From a checkpoint of a small mixture-of-experts model trained on Wikipedia.
Size: 11 layers, width 192, vocabulary 2048.
Experts: 80 experts in each of 11 layers, 4 picks a token.
Below are experts of layer 7 (counted from 0) of a mixture-of-experts language model. Rows are named router (the router's row for the expert), gate (a neuron's input weights, with its number), up (a neuron's input weights, with its number), down (a neuron's output weights, with its number) and show model dimensions 0-191. Each number is 128 + 32 x the weight over its row's rms, rounded and kept within 0 to 255.
Before each expert's rows: a language model's description of what the expert responds to. This comes from a sample of Wikipedia text that the model never trained on.

# expert 41
Description: Word endings es, r, is completing names and Votes in election tables, plus nouns like member, County, Party, President, and of.
router [ 77 118 129  84 168 119 182 178 121 114 184  48 150 108 153 140 136 163  81 123 177 116 160 118  94 150 119 140 158 121 100 130  95  89 125 138 137 132  83 105 153  94 163  95 124  96 198 183 101 100 179 118 109 119 158 131 119 183 132 115  56  71  75 140 177 119 143 101 146  73 156 172 124  91 110 127 135 170 136 107  78 191 149  98  91 157 105 147 117  97 128 117  90 130  96 185 170  88 117 110 147 190 105  67 138 118 158 104 104 177 168 137  90  66  93 164 139  83 155  90 132 141 165 128 118 171 134 135 108  84 105 143  80 157 174  72 102 162  99  94  87 107  54 130  58  99 106 143 118  79 137 134 142 130 104 147 187 122 106 152 113 181 161 132 129 161 122  63 138 138 101 128 126 131 132  92 150  94 136 168 156 119 128  79 139 167 117 135 146 132 128 144]
gate12 [120 149 114  95 150 109 156 169  92 105  99 168 156 125 156 156 124 112  85 110 111 158 129 124 156 175 110 124 146 167  95 193 159 112 135 185 101 123 198 138  90 109 180 115  83 157 111 156 103 160 129 137 102 234 229 131 109 124  62  93  86 124 130 116 105  96 125 154 109 119 195 131 143 197 125 103 113 121 144 171 117 111 101 151 140 131 113 152 179 168  88 160 152 131 169 126 120 119  52 147 110 101 132 141 152 122 126  97 144 173 185 106  66 193 121 138 178 141  91 126 115 107  75 183 123 103  88 142 117 134 132 132 140 119 152 108  89 120 106  94 115 151 120  64 114  76 120 103 118 102 172  52  74 105 150 144 157 142 106 149 167 115  79 163 137 147 138 163  96 159 153  89 158  84 167  90 132 115 101 155  80 102 138 134 120 111 105 127 119 108 165 196]
up12 [102 132 111 153 153 170 151 187 102 135  78 113 154 142 135 185  85 135  68 121  57  96 123 182 161 110 148 182 110 133 107 103 123 113 163 135 143 181 155 114 139 179 124 122 152 115 127 127 137 131 110  60 165 111 100 109  84 138 180 127 157  99  76  74 118 138 139  86 118 131  58 135 150  64 178 164 146  77 119  89 186 154  84 107 141 130 138 122 109 139 117  96 112 210 115  88 156 101  99 133 177 104 122 140 123 108 153 128  85 105 151 104 164  75 139  99 120 187 105 125 101 170 152 135 133 106 204 124 180 139  90 122 164 173 124  79  89 154 105  81  93 123 135 151 105 116 173 148  47 157 143 183 139 132  94 127  78 105 148 151 107 161  63 145 159  93 113 131 101 183 147 124 117 111  94 114 102 113 179 132 183  95 154 123 163 130 113 195 134 163 135 128]
down12 [141 108 144  98 181 153 168 109 156 151 117  76 130 144 127 159 119 141 119 122 162 130 117 114 188  87  85  91 141 139 156 106  93  40  69 101 209 102 108 129  99 118 158 127  93 155 167 142 138 128 104 181 123 159 118 176 163  88 154 172 153  95 144 143 136  96 119  87 140 138 129 120 138  81  89 169  83 125  62 190 121 166 121 183 155 109 171  80 161  49 123 174 151 165 120 134 156 144  66 144 143 174 162 132 146 169 147 130 186 127 153 138 133  94 157 154 108 119  99 121 164 137  97 201 104 118 135 109 145 109 109 101 138 155 176 160  93  95 107 117 103 140 128 110 109  90  89 130 135 140 142 132 115 177 146 128  91 109  92 170 128  64 107 141 170 141 147 200 149 127 139  60  86 166 161  70 159 150 136 190 138 142  86 154 164 147 116  79  82 149 124 174]

# expert 45
Description: Single-letter or short pieces right after a capital in foreign or unusual names, such as Lwów, Wykeham, Wrexham, Ljubo, with accented letters like ö, ü.
router [133 127  46 157 133 133 199 128 128 113 143 145  83 135 135  88 102 132  90 114 118 132 147 129  83 206 120 102 147 106 122 155 158 119  94 151 123 121 155 113 128 126 124 118 158 148 108  68 119 138 112 160 132 146 136 126 167 135 129 192  93 143  57 153 127 164 119  86 107 145 136  98 131 148  72  67 122 139  97 178 113 134 211 132 114 162 137 149 167 108 149 145 129 149 137 147  85 190 166 181 146 120 157  97 151 105 141 124 110 178 124 165 172 125 123 136 139 151  86 175 118 179 115 149  74 159 111  91 139  99 111 191  89  89  93 163 162 149  96 182 133  95 109 131 127 155  83 179 111 147 186  93 159 122 111 182 119  89 138 160 114 184 175 181 123 160 151  99 146  86  88 166 152 154 128 152 107 123 189 131  90 193 203  83  75 180 123 154 152 105  71 135]
gate0 [160 142 140 140 174 104 157 113  50 157 158 115 128  92 169 107 132 168 105 110 131 161 149 159  95 129 122 175 125 121 101 127 142 130 120 161 155  93 175 112 129 156 133  69 200 135 144 136  67  95 149 156 156 123 127 136  92  98  57 123 107 100  41 109 128 166  98 138 112 120 159 108 163 137  82  89 126  90  96 143  86 138 183 119  78 147  21 151 183 156 132 106 135 132 120  83 115 106 162 137 123 122  69 139 132 151 135 102 156 123 142  38 114 106  96 167 143 135 154 107 128  97 161  53 156 194  98 115  99 159 175 161  98 170 163 123 117 194 137 129 150 118 100 115 108 121 109 110  60 107 130 118 152 104 130 142 137 122 123 148 107 155 155 155 110 142 180 122 131 104 104 153 114  96 127 170 200 149 111 108 202 157 112  98 197 145 186 183 119 127 110 138]
up0 [221  95 144 152 126 138 104  91 102 149 105  82 121  85 106 117 175  94 169 110  92 180 114 130 152 144 124 135 166 120 138 120 125  67 114 102 153 135  88 186 117 195 141 136 111 120 146 171 159 142 117 139 101  86 122 154 116 129 133 147 195 198 180  91  97 130  76 159 153 159 162 150 108 121 132  90 139  89 160 116  98 104  86 133 164 191 194 134 160 110 172 127 170  78 121 118  84 155 133  76 179 165 132 125 116 117 177  99 123 169  93 163 125 115 194  96  60 129 172 159 109  73 107 132 111 122 122  93 125 158 124 160 150 146 117 112 181 124  92 157 109 115  77 124 193 142 188 131 128 130 158 142 134 116 174 107 183 107 111 133 108 164 116 119  90 135 118 167 114 128 155 107 175 146 157 224 130 145 111  86 148 106 117 130  84 124 113 128  97 142  46  96]
down0 [155  78 140 134 135 128  99 148  56 120 101 126 151 144 140  81 159 100 122 113 111 149  86 170 116 118 159 139 119 142 174 112  76  68  86 165 162 119 125 172 156 137  65 131  66 110 137 136 156 124 122 106 103 130  83 119 113 121  84 153  36 115 140 116 156  62 116 149 158  88 168 112 150 163 152 152 158 106 151 187 145 170 117 151 129 192 116 203 125 142 113 126 104 116 128 119 133 132 153 151 134 117 126  54 140 103 179  78 128 163 166 108 189 108 110 182 144 102 167 158 135 124 158 163  88 130 154 124 157 120  93 139 165  91 152 149 125 157 116  64  90  92  75 136 105 123  35 173 130 123 113 181 151 150 140 144 143 127 148 164 156 153 106 135 139 106 132 108 154 140 134  87 106 127 160 129 168 179 167  84  74 115 121 176 224  92 103  76 146 146 166 168]

# expert 6
Description: Word starts and pieces after prefixes like com-, pro-, c-, with M and P pieces common, such as Com-m-unication, pro-m-ulgated, P, Po.
router [107  84 117 206  78 157  99  90 153 156 105 113  84 128 142 106 170 137 143  96  62 132  91 105 104 149 136 103 150 137  58 150 197 125 112 146 138 112 142 158  87 207 140 133 215 141 134 143 118 117 115 143 151  98 168 160 184 140 114 141 149 148  75  83  59 132 126 102 103 126 142 101 166 159 145  81 128 117 161 145  80 126  84 132 120 130 115 174 187  83 131 168 191 171 167 119  93  74 125 136 123 175 150 145 137  86 108 138 123 100 164 145  93 119 117 137 147 161 127 130  79 161  94 169 134 102 160 146 156 137 145 178 158 105 106  72 180 147  63 129 111 178 184 135 135 113  81 134 111 148 110  95 163 153  71 165 143 128 123 157 158  93 161 184 176 172 166 138  57  90 106 133 105 156 143  83 128 151 153 147 123 161 115 122 121 108 116 184 115  94 115  96]
gate4 [158 119  52 158  93 187 155 123 128  46  69 159 132 126  72  99 133 121  74 130 123 140  50 115 158 130  68  99 137 130  98 143  97 163 128 104 143 153 166 146  99 137 178 172 128 130 116  87 121 132 189 144 122 159 171 139 128 185 167 157 127 152 112 175  93  97 186 176 120 142 144 120 124 148 124 100 142 182  85 138 106  99 174 194 149 139 126 104 136 169 186 117 153  95 206 126 101 125  98 186 157  59 122 129 158 147 129  43 141 111 117 104 158 125 156 155 142 112 128 140 124 113 113 105 165 133 145 132 137 150  97 122 163 144 141 103 145 113 154  98 128 150  83  76 147 140 203 179  42 104 154 156 118 168 109 145 100 134 134 107 119 109  89  88 119 142 147 135  96 150 124 156 164 126  96 146 187 144 152 154 137  77 183 160 126 102  64 120 135 173 115 147]
up4 [114  99 124 132 110 126 159 139 111  96 169 183 138 130  95 169 145 122 134 138  78 160 114  63 134 167 131 183  84  83 143  84 157 126 126  80 120  88 187  81  89 124 130 114 144 119  65  76 191  94 139 117 108  70 144 103 158 122 200 113 142 173 165 125 109 148 150 164 109 144 112 126 131 169 100 136 103 120 116 121 143  83 170 150 124 118 146 192 119 154 195 143 116 140 111 137 114 136 180  71 159  77 123  93 173 157 160 145 197 179 131 156 182 136 123 163  53  95 150 162 140 125  85  95 138 123 110 149 120 160 118  97 127 184  90 111 147 107 176 144 128  79 111 144  77 127 176 145 133 107 165 145 118 177 153 166 170 113 146 137 151 148 123  87 167 125  61 142 173  77  64 104 143 109 169 167 117 180 122 117 119 104 140 164 173  90  65 101 143 104  90 144]
down4 [111 143 103  86 128  96 118 124  91 104 154 108 162 162 127 118  70 112  95 136 186 194 137 126 125 158 178 174  83 142 134 150 132 105 154 172 110 134 157 121 142 134  89 128  89 160 106 146  97 133 199 109 149 165  83 123  83 116 129 170  68 133 126 108 111 109 150 111  97  56 111 138  85 125 117 133 123 102 191  92 141 132 144 112 142 184 176  94 123 171 157 114 128 152  45 162 123  52 145 145  99  88 115  95 129 165 123  85 182 148 121 117 137 154 124 204 102  98 111 166  93  89 136 168 111  79 136 137 175  91 104 156 142 141  80  80  80 144 211 140 112  94  97 156 155 167 114 112 171 182 127 205 161 144 138 141  91 137 181 113 159  77 143 132 133 159 107 171 160 118 101 159  91 113  75 152  70 129 118 144  90 126 137 137 123  97  98 116  93  98 160 177]

# expert 56
Description: Common first names (John, James, George) and name pieces or demonym endings (Elise, Erich, Philippine, Sergiy), often in foreign names.
router [123 100 149 100 142  79  66 127 101 132 141 139  89  85 116  68 103 111 142 140 181 124 130 129 111 112 133 108 108 147  90 126 150 166 143 178 152 140  92 153 108 117 144  69 171 133 115 149 132 122 130 115  52 208 124 166 109 107 106 132 142  90 138 186 102 148 109 123 130 160 146 104  97 153 136 110 111  90 142 136 133  97 140 152 123 152 155  49 110 126 107 168 138 183  82 160 136 131 110 139 153 139 144 145 119 202 135  94 169 146 143 109  98 150 125 171  74 110 143 129 112 156  86 155  98  90 155 104 131 131 121 148 114 157 150 130  76 128 130  87 180  69  97 158  93  72 150  87 128 164 192 190 119  73 154 162 162  61 168 111  67 147 110 192 115 156 185 146 166 127  92 119 178  96 135 118  93  72  46  91 153  99 174 138 194 162  89 154 124 164 149 150]
gate3 [166 148 183 136 122 132 113  88 155  95 118  90 111 135 155 108 122 126 139 139 120 122  47 165 154 151 120 119 148 180 110 121 137  42 187 157 112 154 107 117 102 117  77 177 132 118 209 175 169 120  54 125 143  95 128 125  80 121  66  90 180 183 100 168 177 177 152 128 198 136 116 121 138 102 169 118 171 121 139 181 130  82 132 101 134  78 139 152 162 127  98 123 117 155 143 158 184 135 119 208 118 127 114  75 155 102 130 138 132 122 123  76  94 163 171 135 120 115 102 142 144 166 104 103 113  86 139 106 120 132 171 136 106 113 161  97 151 157 119 112 165 176 170  84  83 160 134 172 126 137  98 135 139 124 113 144  92 146 106 171  85  82  51 129 130  52 126 190 112  86 105 128 119 154 128  96 130  77  94  82 162 127 124 106 122 139 140 179 113  78 135 173]
up3 [173 136 110 123 124 149 148 108  74  69 139  84 206  92 105 189  80 114 121  83 135 153 157  71  95 116 147 143 142 103 125 105 100 149  66 117 162 136 110  91 126 101 118  79 178  77 101  89 151  86  95  93 180 110 130 118 143 128 133 113 170 164 108 164  94  90 126 104 129 117 118 138  92  55 116 112 197 146  89  76 116 138 127 108 118 112  70 165 165 122 133 114 174  87 137 130 145 116  81 144  94 123 108 125 129 144 116 112 143 145 155 134 178 120 173 135 100 171 120 226 173 142 141 105 173 136  62 106 169 108 124 123 111 130 133 147  89 132 137 143 125  96 164 157 166 115  44  86 171 150 149 113 105 182 102 100 207 122 159 121 130 123 113 133 164 152  76  80 163 130 169  77 123 111 113 129  92 101 138 189 120 156 128 132 137 157  89 118 184 190 170 118]
down3 [131 139 110 161  82 186 108 128 141 182 114  99 111 132 120 117 203 119 113  84 164 136 162 117 161 100  48 152 131 151  77  82  77  98 127 176 191 108 143 156 145  88  90 114 159 121 172 105 131 169 151 101 122 147 167 133 177 141 104 144 129 139 101 202 179 115 119 186 171 145 126 116 135 113  80 121 106 121 180  83 148 139 188 111 132  77 135 187 101 153 146 115 126 122 168 103 120 180 137 114 120 142  85 133 174 165 182 197 136 144 127 140 154 190 165 119 114  90 115 153 202 160  93  77 132 129 164  78 127 160 120 108 147 137 135 116 105 128 158 106  92 192 152 124 108 127 110 107  95 164 154  89 141 115 157  67 168 149 209  90  89 124 138 170 126 149 105 162  99  79 113 113 122 167 169 117 147 124  79 100  95 142  79 138 139 148 150 162 128  68 148 147]

# expert 14
Description: Commas, periods, parentheses and clause-linking words (and, but, while, where, when) ending a phrase, e.g. "Since leaving office,".
router [127  72 156 112 113 144 185 137 104 132 142 111 178 151  66 156 139 136  93 140 111 153 103 164 180 143 133 131 115 197 170 106 179 114 119 145 173 125 149 212  76  87 118 100 170 132 103 162 139 109 141 148 137 116 141  99 115 103 127 140 127 153 142  44 103 133  60 141 216 118 131 157 166  94 109  83 149 108  79 132 170 102  87 132 132 142  99 182 188 112  82  99  73 159 123 117  77 149 113 177 161 117  86 148 148  71 119 173 130  69 147 167  91 167 152 110 126 206 147  99 123 107 137  58 148 139  96 169 133 163 138 149 139 147 111  94  89 177 168 107 180 161 155 130 137 130 152 139 145 151  99 149 111 144 110 165 150 111  90  93 139 118 154 135 108 144 141 116 120  94  90 113 203  76 140 115 113 143 156 128  95  81 116 118 105  97 107 182  90  92 179 134]
gate3 [109 146 146 168 133 105  89 187 135  79 122 158 192 134 129 128 102 110 139 116 163  64 114 120 143 131  98 132 161 145 148  79  90 125  77  97 130 143 135  48 136 134 153  99 160 124 141  79 208 127 133 129 125 124 177 144 116 102 141 165 158 173 112 115 133 105 115 121  81  74 137  93 109 156 160  83 130 176 139 155  93 152  91 153 130 176 101  95  75 131 128  88 119 150 176 110  90 165 109 182  99 142  89 159 131 110 116   9  69 148 160  89 146  84  89 144 139  87 156 136 203 177 191 129 166 149 146 133 125 153  59 209 168 108 142 101  84 157 118  98 107 170 133 118 144 121 165 106 160 105 181 128  97 172 141 103 100 122 176  99 134 146 141 103  86 162 150 149 121 105 129 134 142  75 126 112 123  93 147 105  96 137 137 119  91  75 165 168 116 140 139 151]
up3 [141 174 199 138  95 136 126 107 146  70  93 190 197 163 156 129  97 183 181 120  94  88 106 153 124  88 108 137 151 139 110  88  89 127 144 174 126  80 138 170 154  94 136 121  89 106 169 145 100 178 115 166 129 103 125 149 140  73 127 161 147 182 108 111 134  72 149  15 131  87 168 113  91 145 108 113 131 129 139 158 110 126 128 161  84 111 119  95 137 131 123  68  72 128 155 126 125 134 136  83 119 103 166 113  86 126 180 109 129 147  86 132 142 125 124  97 184 116 119  99 137 196 203 113 108 170 147 133 169 133 139 100 165 114 119 125 168 139 143 169 109 140 150  59  97 134 102 147 140 110 157 146 146 138 173 138 139  85 119  94 174 113 113  95 101 130 175 103 105 102  88 180 128 118 156 114 178 117 241 102 136 127 124 108  77  59 127  81 138 129 120 148]
down3 [110 147 173  80 132  97  94 138  76  77 104 137 139 150 125 116 105  83 185 136 109  98 108 156 110 129  68 161 163 124  98  98 126 143  66  63 106 144 119 108 125 156 149 146  98  88 142  60 115 133 108 127  78 114 116  83 143 150  91 130 113 156 159  73 119 124  95 122  38 113 148 186 106 130  91 119 105 106 163 131  96 167 124 178   1 146 133 137 113 124 109 148 125 114 123 150 136  84 108  74 113  99 143 122  73 108 161 116 197 160  79 108 168 102 125 116 121 108 106 119 109 144 180 215  93 130 155 126 104 132 187 154 136 147 170 113 107 123 126 113 133 107 107 105 130  79 172 131 146 153 119 100 150 162 177 124 133 116  97 178 142 137  97  90 129  94 176 180 120 104  74 166 125  78 127 150 134 104 151  74 151 126 117 105 110 160 171  51  74 135 151 154]

# expert 3
Description: Word-final s pieces, mostly plurals and names (Grownups, queues, Davis, condominiums), plus small standalone numbers like 3, 6, 13.
router [164 132 167 148  63 131 184 113 144 196 183 154 128 115 144 141 104 209 164 162 115 115 135 114 154  79 180 119  62 106 134  97  68 144 147 108  85 121 123  97  88 121 153  55 180 143 165 126 157 144  79 161 159 129  80  96 145 135 115 157 123 175 117  94 153  98 177 149  53  90 133 142 108 139 148 178 100  86  79 159  60 130 134 147 148 145  58 182 131 125  96 124 138 135  82 174 176 105 108  88  72  85 137 119 125 163 145  99 101 125 124 102 134 106 136 156  79 128 146 104 170 116 151 142  95 182 143 112 135 156 161 161 102  92 147 106 145 110 114 173 170 146 192 116 160 127 146  64  70 126  72 125 151 136 113 171 103 113 134 180 124 162 111 123  62 102 103 119  95 178 141 166 129 100  95 100 110 146 127  86 132 128  80 136 127  94  99 129 104 136 154 119]
gate1 [ 99 111 165 140 106 151 138 161 102  59 130 106 185 150 110  93 109 134  95 108 101 136 108 180 115 145 129  61 128 144 158  87 124  99  96  79 147 172  92 129 135  96  93 186 143 130 139 220 135 108 159 130 157  80 128 141  28 127  96 122 176 151 138 117 110 179 156 102 145  97 139 174 152 163 170 125  87 132 134 146  81 123 149 146 103  62 112 160 138 122 100 149 172 115 127 101 137 125 144 197 150 188 128 132 133  82  94  83  96 176 161 139 159  88  83 124  97 155 147 110  86 134 117 121 136 144  68 127  83 151 126 111 146 152 115 114 112 164 135  95 178 143 137  59  90 110 114 141 132 100 124 141 125 123 161 126 110 136  77 141 111 106 148 105 144 116 181  89  83  95  82 119 109 136  56 149 130 176  92 125 161 115 104  81  74  60 195 118 175 101 137 196]
up1 [149 217 118  92 174 190 103 122 146 128 146 163 143 126 106 119 170  99 116 133 100  85 133 139 138 122 117 124 142 126 110 109 122 100 156 124 136 114  74 143 140 124 116 136 140 110 156 100 122 171 114 177 145 139 143 171 154  38 100 156 147 154 128 109 115 180 136 144 136 169 165 162 149 124 159 123 107 161 137  88 131 143  83 176 147 158 144  95 213 123 113  86  61 199 142 126 103 138  91 117 111 116  90 178  89 101 106 111 139 124 147 110  98 123  91 149  98 173 142 113 109 137 162 180  86 129 133 147 140 127 160 122  80 158 162 120 213 212 119 203 126 122 128 131 169 186 139 133 128 154 125  86 142 135 136 148 132 156 132  93 116  48 114  77 141 146 112 110 140 161  75 108 165 127 145  89 108 140 147  97  63  82 163  64 164 169  71 182 138  84  70  91]
down1 [189 117  98 126 164 132 137 163 164 113 112  80  81 129 126 106 135 121  90 171 142 116 160 128  91 149 134 110 100 119 102 123 138 160 105  91  99  83 141  57 129  91 164  91 164 122  94 102  93 158 141 134 128 116 132 125 202 152 136 112 147 137 168 148 115  95 183 118  96 177 156 106 103 189  96 120 161 126 120 143 183 104 102 121  73 138 161 191  91 123  64 198 100 132 123 166 141 163 131 168 118 116 100 143 125 138 131  89  96 180 112  58 172  46 127 181 157 133 141 103 181 133 140  96 165  97 120  72 143 146  99  99 179 135 112 147 187 142 149 142 117 129 135  64 135 148 177 137  70 127 122 163 119 131  96 106  90  79 105 186 130 170 142 123 113 109 193  96 109 147 150 162 138 193 172 104 181 191 123 153 166 135  80 111  73 134 129 107 174 145 117 144]

# expert 9
Description: The word to, especially in "An Act to" and "dating back to", plus not, even, would, and pieces like al, ol, g.
router [190 129 164 114  91  93 107  71 139 182  81  84 128 157 127 158  49 145 143 117 117  79 119 142 103 116 154 119 118 127 178  38  91 153 117  92 112 157 107  52 111 118  75  94 155  70 120  88 106 135 136 107 121 129 147 110 105 140 145 149 117 165 177 173 133 125 164  91 116 131 135  93 138 116 108 159 138  79 137  92 133 148 148 132 143 131 122 114  99 183 153 128 174  77 129  92 155 101  91 131 118 168 141 148 154  78 124  84  93 164  76 128 125  85 132  68 101 187  94 123 165 137 195 150 139 107 122 100 127 169 126 142 166 159 110  94 147 186  97 157 140 145  99 198 166  80 174 169 120 111 109 170 143 141 136 179 110 158 168 131 124 171 185 118 114 146 100  66 131 110 156  77 103 162  82 148 132 142 130 170 166 183  89 180 170 140 174 149 160 149 143 120]
gate2 [184 151 166 147  74 156 170  94  78 162 106 151 118 125 113 123  95 142  98 112 122 102  97 168 113 129 126 127  95 153  30 110 116  45 135  92 199 119 156 170  94 168  89  82 119 166 145 118  86 190 182 160 105 157 155 154 118 209 130 120 107 105  88  95 122 134 119 120 121 141 143  67 169 142  83  99 133 101 120 142 108 162  79 129 122 168 113 152 150 102 134 121 154 149 122 139 127 136 172 152 194 151 161 175 140 171 104 124 100  59 115 149 123 142 174 156 122 126 131  74 177 161 117 125 105 128 122 147 166 152 182 147  88 175 138 153 125 153 102 135 136 129 105 135 149 101 144  85 106 134 155 160 193 170  95 192 170 154 151 181 147 154 133 163 140 134 122 136 129 165 102 125 115 135 164  65  81 132 143 140  73 111 155  97 173 147 106 157 127  39 159 164]
up2 [142 141 110 122 101 115 132 116 133 132 112 110 184 115 128 115 128 134 112 106 110  97 129 131 216  96 139 113 109 148 128 115 122 121 151 114  97 169 135 106 120  90  90 141 152 103 158 166 116 147 155 140 118 144 135 121  85 124 119 143 142 123 118 116 189 205 177 150  74  77 132 173 102 135 118  86 125 180  99 135  97 168 154 105 164 129 152 197 100 130 123 146 190 156 139 127 107  98  69 199 102 143  49  96 185  56 158 111 169 157 181 116  89 151 150 106 108 152  28 158  74 121  68 117 155 138 120 125 123  90 106 172 110 156 170  82 144 168 117 120 132 182 117 101 128 159  71  70 155 128 114 118 108 133 138 145 142 176 128 110 103  21 130 109 125 134 169 127 116 104 144 159  94 113 122 166 129 210  78  89 178 153 117 120  93 150 160 147 170 109 137 118]
down2 [124 133  91 134 119  37 111 158 132 144 101  91 135 107 124 108 114 141 116  62 135 104 134 144 143 122 173 116 133 193 140 125  83 131 133 198 125 138 156 106 178 105 136 106 175 192 100 147 150 122 118 154 163  61  34 109 121 107  94 101 171 153 100 133 113 132 173  40  98 141 120 124 125 172 127 126 143 183  53  56  65 139 115 127 158 169 165 107 136 129 197 151 115  99 182 116 113 138 153  91 122  97  69 139 164 100 152 110 136 124 145 100 153  24 191 151 113 154 122 136 147 126 138  82 132 161 126 123 150 142 155 130  84 144 169  86 143 105 192 109 110 114  91 135 136 120 158 157 135 163 100 184 107 121 136 142 141 180 148 121  93 118  88 170 127 170  96 120 119 179 184 107  87 147 116 118 137 121  87 126 129  90 136 115 124 141  64 167 149 129 106 138]

# expert 0
Description: Second or third word-piece inside names and rare words, often after P, St, Ch, such as Lo-la, St-ro-kes, Lo-pa-tin, Mo-nastery.
router [139 134  62 170 112 140 176 113 126 164 147 112  85  81 169  95  92 164 112 133 159 155  76 118 106 177 131 126 127  68  81 121 125  84 116 113 133 129 151 161 152 154 147 138 161 134  98 104 117 166 112 160 142 198 104 167 131 132 113 180 138 142  82 128  68 114  95  68  95  84 140 127 168 159  67 127 138 161 162 149 119 114 124 175 149 153 131  86 161  94 126 150 132 117 127 123  94 181  86 140  85 159 154  99 177 111 105 139 115 121 109 162 130 141 125 211 158 167  68 206  86 150 123 170 118 145 116 139 205 132 156 140 100 150 136 163 132 132  99 162 110 157 101  75 133 123 138 125  93 171 184 146 114  69  73 186 104 100 154 170 107 112 174 133 154 116 118 146 146 122 129 112 140 146 114 124 161 111 177 162 116 220 183 110 118 119 117 189 138  73  63 132]
gate2 [164 120 110  65 120  71 136 126 113 139 154 109 109  61 121 140 135  94 116  52 185 168 107 136 126 158 124 133 138 175 101 120 101 167 137 169 146 173 117 103 128 100 118 119 143  77  98  98 226 130  94  87 131 132 135 131 164 111 119 113  87 178 125 155  95  84 175 134 124  71 142 130 106 105 123 151  68 214 164 156  80 126 112 116  76 107 111 151 181 139 107  82 104 177 138  94  52  93 115 112 113 131 140 146 122 108  65 105 172 146 137 193  93 130 127 106 140 153 114 131 131  78  77 135 140 100 119 110 105 142 128 129 136 112 141 129 111 152 113 138 117 125 125 181 149 127 130 103  70 135 137  93 100 168 111 106 106 171 159 155 150  94  92  60 125 117 138 109 182  61 138  47 106 121 100 100 224 161 140 132 163 126  88  99 152 162 127 170  74 144  95 135]
up2 [132 113  96 134 139  90 136 135  68  93 118 118 139 146 138 151 154  91 153  79 114 168 132 140  92 110 109 179 159 151 141  91 120 110 110 118  76 145 140 130 140 100 128 153  97 167 103 139 146 112  76  90 115 155 173 165 107 116 131  98 140 130 107 122 140  61  82 118 102 100 122 119 200 131 105 118  92 132 116 146 206 132 104  92 113 162 126 135 210 206 127  91 184 104 134  81 142 114  93 113 161 145 124 201 115 107 103 158 114 188 160 118 128 118  93  80 136 121  84 102 137 151  81 182 117 202 159 136 126 100  85  83 134 118 155  84 110 107 117 101  80 149 112  96 171 189 177 177 175  74 126  96 147 173 108 107 119 112 100 165 106 142 114 105 130 130 154 114 190  39 192 101 158 111 154 149 168 121 165  89 106  87 168 139 123 146  97 150 167 123  75  80]
down2 [133 156 144  93 148 125 170 115  97 137 120 119  78 156 120  89 107 120 180 148 142 152 144 148 107  98 139 130 128 137  57 115  55 129 126 128 224  83 118 127  99  91 156 139 104 152 160 191 107 109 123 101 140 140 140 146 120 114  91 131 177 113 173 114 170  96 141 106  86  33 112 156  93 167 135 122 138 166 129 137 146 157 117 154 131 120 158 138 175 108 169 136 102  75 109  96 107  87 128 140 124  77 133 154  69 124 158  61 134 161 127  79 115 164  97  65 142 175 160 157 116  67 165 173 168 150 142  99 133 126 100 165 176 136 127 102 194 134 120 147 124 153 129 119 144  89 109 153 152 188 117 111 185 168 156 100  93 121 156 109 130 121 119 155 186  68 142 149 167 148 145  85 184  97 116 160 145 100 127  96 138 121 161 188  46  67 102 158 100 144 162 180]

# expert 24
Description: Sentence-ending periods, commas, line breaks and clause-joining words such as but, while, where, because, though, until, and decimal points.
router [100 131 134 116 176 150 139 118  77 132 105  31 152 144  99 167 171 122  82 147 126 139  93 103 131 166 153 142 125 110 147 174 176 146 150 124 152  89 100 204 126  92  83  83 130 114 143 154 116 103 130 109 148 142 154 120  92 146 185 179  91 138 180  80  88 142 145 153  66 157 166 113 142 111 117 122  89 113  85 113 146 108 180 155  69 140 166 131 173 102 100 143 107 164 123  20 121 102  97 107  98  75 170 145 170 114 154 158 161 126 135 127 154 157 111  82 144 178 131 127  87 118 103  87 184 146 125 140 179 154 142 129 178 190  38 192  97 124 107 114 129 101 173 129 145 155 145  80 106  86 134 154 121 108 118 130 131 171 144  55 162  68 102 132 142 124 162  98  94 100  99 110 117 130 131 167 154 134 158 160 155 134 149 112 193 124 135  98 117 139 152 103]
gate3 [120 133  45 126  37 119 143 120 145  93 167 113 118 138 123 134 128 117 158  95 134 139 128 119 190 172 111 150 117 118 144 131 157 118 140 126 102 119 160  72 111 138 128 159 169 103  90  88  76 156  97  86  89 142  84 150 106 203 157 175 136 173 126 143  75 152 201 186 144 160 124 129 150  80  82 114 114 113 167 165 129  85 152 108 144 127 144 121 128  80 139 141 179 110 155 120 146 120  99 156 141 102 156 160 124 124 180 114 173 133  96 190 199 119 139 139 143 161 111 158 143 147 115  84 183 136 164 120 193 136  63 176 102  96 106  24 150 101 106  95  88 178  93 146 114 109 127 146 130 154 128  78 173  96 101 149 109 158 113 161 113 181 123 101 136 146 159 180 113  37 121  93 152 163 143 174 129 120 151 129 130 164 144 115 106 140 123 112 133 110  63 141]
up3 [ 96 105  76 135  74 127 116 146  91  87 162 110  72 135 113  62 154 135 170 142 156  80  90 109 166 176 105 155 195 106 144 162 158  91  85 127  44 128 135  70 112 114 102 154 185 158 147  97 106 173 179 112 183 157  55 147 120 216 147 146  97 128 129 126 151 139 166 163 127 144 134 126 182  60  30  86  78 118 157 163  99 123 125 125 125 104 123 114 120 118 137 160 201  88 146 107 114 157 119 214 125 133 161 127 103  79 183 152 166 112  96 190 117 101 126 118 123 106 104 129 140 158 108 126 164 146 122 110  99 169 131 157  90 124 145  86 144 137 100  85 158 128 134 140 120 132 168 174 153 149 124  74 162 115 122 178 140 139 133 156  87 164 103 108 128 161 141 146  97  81 133 152 137 134 156 165 119 122 168 122 125 149  98 134 101 140 136 113 156 184  93 107]
down3 [145 143 122 156 195 123 108 154 118 122 101 109 128 135  94  92 105 209 157 128  89 107 153 131 161 121 162 139 128 140 150  67 121  83  75 109 115 131 122 108 156 154  65 121 109  68 143 150 153  87 132 104 130 121  93 155  97  99 102 133 192 137 109 126 123 152 112 163 109 114 191 152 136 124 116 111 123 101 147  81 114 115 170  96 140  69  95 164 154 144 159  80 129 109 135 122  93 142  99 128 103 122  81  69 127  85 111 195 136 128 121 139 198 176 124 107 126 151 156 127 121 192 143 115 132 136 173 186  98 144 160 132 146 149 144 163  99 217 145 133 174 198  97 111 148  82 101 124 146 127 143  56  92 168  86 109 120  55 153 158 121 148 179 103 129 131  62 160 133  90 180 140 163 115 156 196 118 111 139 139 100 156 168 105 127 170 136  25 106 134  92 116]